config = dict(
    d_model=320,
    n_experts=32,
    d_expert=320,
    router_score='softmax',
    tie_embeddings=False,
    lr=0.00172,
    steps=4815,
)
Below are experts of layer 3 (counted from 0) of a mixture-of-experts language model. Rows are named router (the router's row for the expert), gate (a neuron's input weights, with its number), up (a neuron's input weights, with its number) and show model dimensions 240-319. Each number is 200 + 40 x the weight over its row's rms, rounded and kept within 0 to 999.
Before each expert's rows: a language model's description of what the expert responds to. This comes from a sample of Wikipedia text that the model never trained on.

# expert 24
Media tables, genre words. Table cell pipes in discography and filmography tables, and media or genre nouns such as television, football, folk, classical.
router,181,216,225,207,165,239,142,242,146,200,134,196,197,219,153,171,186,143,249,202,226,148,271,163,184,187,170,200,263,173,198,164,174,206,145,154,183,214,160,236,170,326,139,212,216,256,151,220,320,191,192,253,169,233,172,119,168,172,201,181,246,291,207,252,187,247,142,195,239,227,188,213,205,167,246,170,168,233,154,301
gate0,173,207,253,233,256,161,180,263,187,188,137,147,111,153,177,187,264,186,166,191,214,246,212,192,183,168,205,146,225,228,179,170,187,144,226,233,208,194,234,207,174,241,169,259,135,202,198,176,191,193,224,236,186,167,164,254,136,107,260,177,186,253,172,181,171,223,196,148,197,142,201,242,198,216,257,145,182,234,162,154
up0,184,215,201,163,156,169,184,213,139,237,250,207,262,230,165,140,171,159,167,230,247,209,166,168,210,208,198,260,155,213,268,218,204,277,213,160,141,226,156,189,224,211,158,187,216,215,211,203,208,227,177,223,157,202,265,93,286,219,178,138,162,135,230,193,199,147,204,225,263,186,224,204,183,231,202,289,227,203,203,225
gate1,133,160,137,203,146,170,190,123,123,189,251,231,178,135,116,218,234,214,181,249,230,198,217,197,161,167,200,209,123,230,217,217,122,199,185,127,214,247,325,239,155,200,231,219,244,160,198,136,196,223,159,241,180,152,196,150,189,233,243,182,170,235,269,244,214,240,185,189,204,212,249,194,197,210,167,207,241,193,212,200
up1,110,244,133,217,170,267,182,214,221,164,214,274,211,160,238,181,268,147,118,274,224,244,245,141,165,145,183,201,257,237,187,162,211,175,195,200,129,195,225,248,181,208,207,179,240,214,184,239,178,267,130,178,187,212,154,172,197,237,251,301,123,218,171,212,201,211,196,241,194,191,204,176,229,181,209,195,211,199,213,211
gate2,218,161,242,224,201,166,180,178,234,212,121,157,145,199,212,173,183,171,224,208,208,187,187,214,225,155,202,189,207,190,199,198,174,268,278,231,151,305,190,114,203,184,184,176,148,197,212,257,210,243,271,271,208,216,196,231,115,220,182,170,139,147,172,147,105,224,195,222,193,240,177,157,267,139,208,228,223,241,172,228
up2,218,177,180,262,192,189,203,213,184,173,256,104,124,248,217,243,178,154,206,215,172,177,218,204,238,191,144,210,190,293,137,240,191,169,252,118,137,189,133,210,178,175,182,274,205,214,281,109,167,216,278,264,200,159,202,231,173,230,235,148,250,182,161,274,201,142,148,180,217,169,204,212,145,154,157,154,247,198,241,150
gate3,194,195,133,164,132,168,208,155,206,204,235,201,222,224,228,202,208,183,164,199,140,192,140,168,214,227,182,188,177,203,205,238,144,149,181,224,197,250,209,206,136,218,230,161,206,207,205,177,221,163,209,205,221,210,143,183,230,234,226,178,256,137,263,239,224,233,241,186,148,252,172,257,214,184,153,233,202,225,177,154
up3,122,204,147,175,181,186,224,221,179,196,196,159,190,201,233,255,161,199,83,180,181,243,207,250,202,164,221,207,250,302,224,178,247,142,123,172,241,210,162,196,195,161,197,280,268,150,266,272,203,225,206,215,248,146,185,214,191,296,174,183,276,257,153,236,248,190,218,196,157,187,192,179,214,114,193,151,176,212,183,315
gate4,172,229,226,214,192,174,246,248,142,189,167,143,189,219,170,274,202,225,188,164,201,221,283,218,222,203,240,238,221,135,225,156,183,228,206,213,163,231,229,124,183,175,194,210,222,143,228,225,191,261,206,235,139,221,201,202,182,187,205,163,253,208,185,194,220,154,216,195,182,212,228,147,214,149,214,146,218,180,203,221
up4,141,284,195,164,196,202,206,151,189,184,233,227,171,196,219,183,173,214,225,159,144,202,137,265,200,217,214,154,220,275,149,253,242,160,204,255,108,76,178,260,226,197,199,233,161,161,187,191,176,162,196,172,203,227,200,145,248,189,173,188,157,175,266,226,234,202,187,209,207,265,227,213,146,252,188,246,180,228,211,194
gate5,203,130,207,177,271,248,251,228,169,275,208,229,191,191,195,267,222,146,177,115,168,217,196,219,120,259,236,201,239,196,237,127,226,248,146,251,239,197,187,204,186,271,231,265,242,289,233,225,300,168,240,184,234,181,240,204,217,205,233,207,222,236,228,188,180,180,187,174,209,250,118,175,217,194,173,208,137,206,160,225
up5,272,197,285,127,226,245,188,217,180,130,130,153,205,183,198,167,189,221,142,195,210,236,207,171,192,177,236,270,229,183,146,248,186,175,189,193,108,195,217,188,244,189,187,125,196,188,182,237,194,212,146,170,246,161,134,177,187,192,211,209,207,252,213,198,180,203,193,236,205,220,271,159,155,197,298,177,223,197,197,248
gate6,193,184,172,146,126,255,164,146,127,71,280,240,196,184,286,265,228,157,270,190,237,124,169,168,200,232,243,184,160,172,148,174,223,190,163,200,168,192,168,177,223,208,176,276,170,218,228,189,200,228,225,152,155,178,117,163,243,157,170,226,203,157,217,119,261,201,180,212,249,259,212,183,185,174,282,166,169,210,181,223
up6,144,136,190,137,119,231,202,141,220,117,207,241,210,208,277,233,286,215,135,130,169,297,205,216,241,249,177,140,193,121,143,183,194,151,218,194,180,138,119,200,219,200,207,159,181,274,172,153,208,251,235,242,125,119,160,206,274,214,208,179,185,168,133,241,309,189,208,138,183,176,221,220,220,217,188,195,214,220,166,204
gate7,201,217,282,212,194,173,184,130,264,196,157,199,166,178,234,235,139,272,209,168,254,273,263,210,129,186,250,180,166,175,144,244,233,151,202,240,209,237,252,84,240,222,198,170,145,176,213,168,202,141,127,170,217,222,214,191,141,207,228,211,300,266,269,201,172,185,263,241,204,205,169,238,162,218,165,199,192,198,202,160
up7,169,214,163,271,162,226,210,202,167,244,158,185,234,269,191,239,160,196,161,121,190,165,167,198,235,182,195,248,191,217,226,225,144,144,205,194,161,174,243,189,247,194,173,195,212,183,252,238,236,231,167,221,176,228,125,254,235,160,195,193,196,258,202,236,206,147,165,204,212,195,200,240,227,171,165,281,204,151,201,209
gate8,186,148,242,164,208,169,183,181,210,201,259,298,150,221,183,211,245,260,185,300,256,125,199,171,129,212,211,172,164,182,216,178,216,218,212,260,234,124,211,198,196,252,195,167,219,241,212,126,196,209,175,221,212,214,189,141,160,216,133,202,195,206,213,164,214,179,115,294,151,245,212,225,201,176,185,185,162,221,205,210
up8,199,219,170,202,175,158,127,218,186,184,177,179,173,158,184,243,232,241,228,179,259,261,232,239,202,186,253,142,257,206,237,251,228,198,196,264,189,99,137,171,222,186,186,202,161,243,127,239,195,229,175,187,182,209,130,216,198,198,225,88,208,159,188,251,185,199,221,211,139,281,255,233,189,186,183,185,163,229,168,268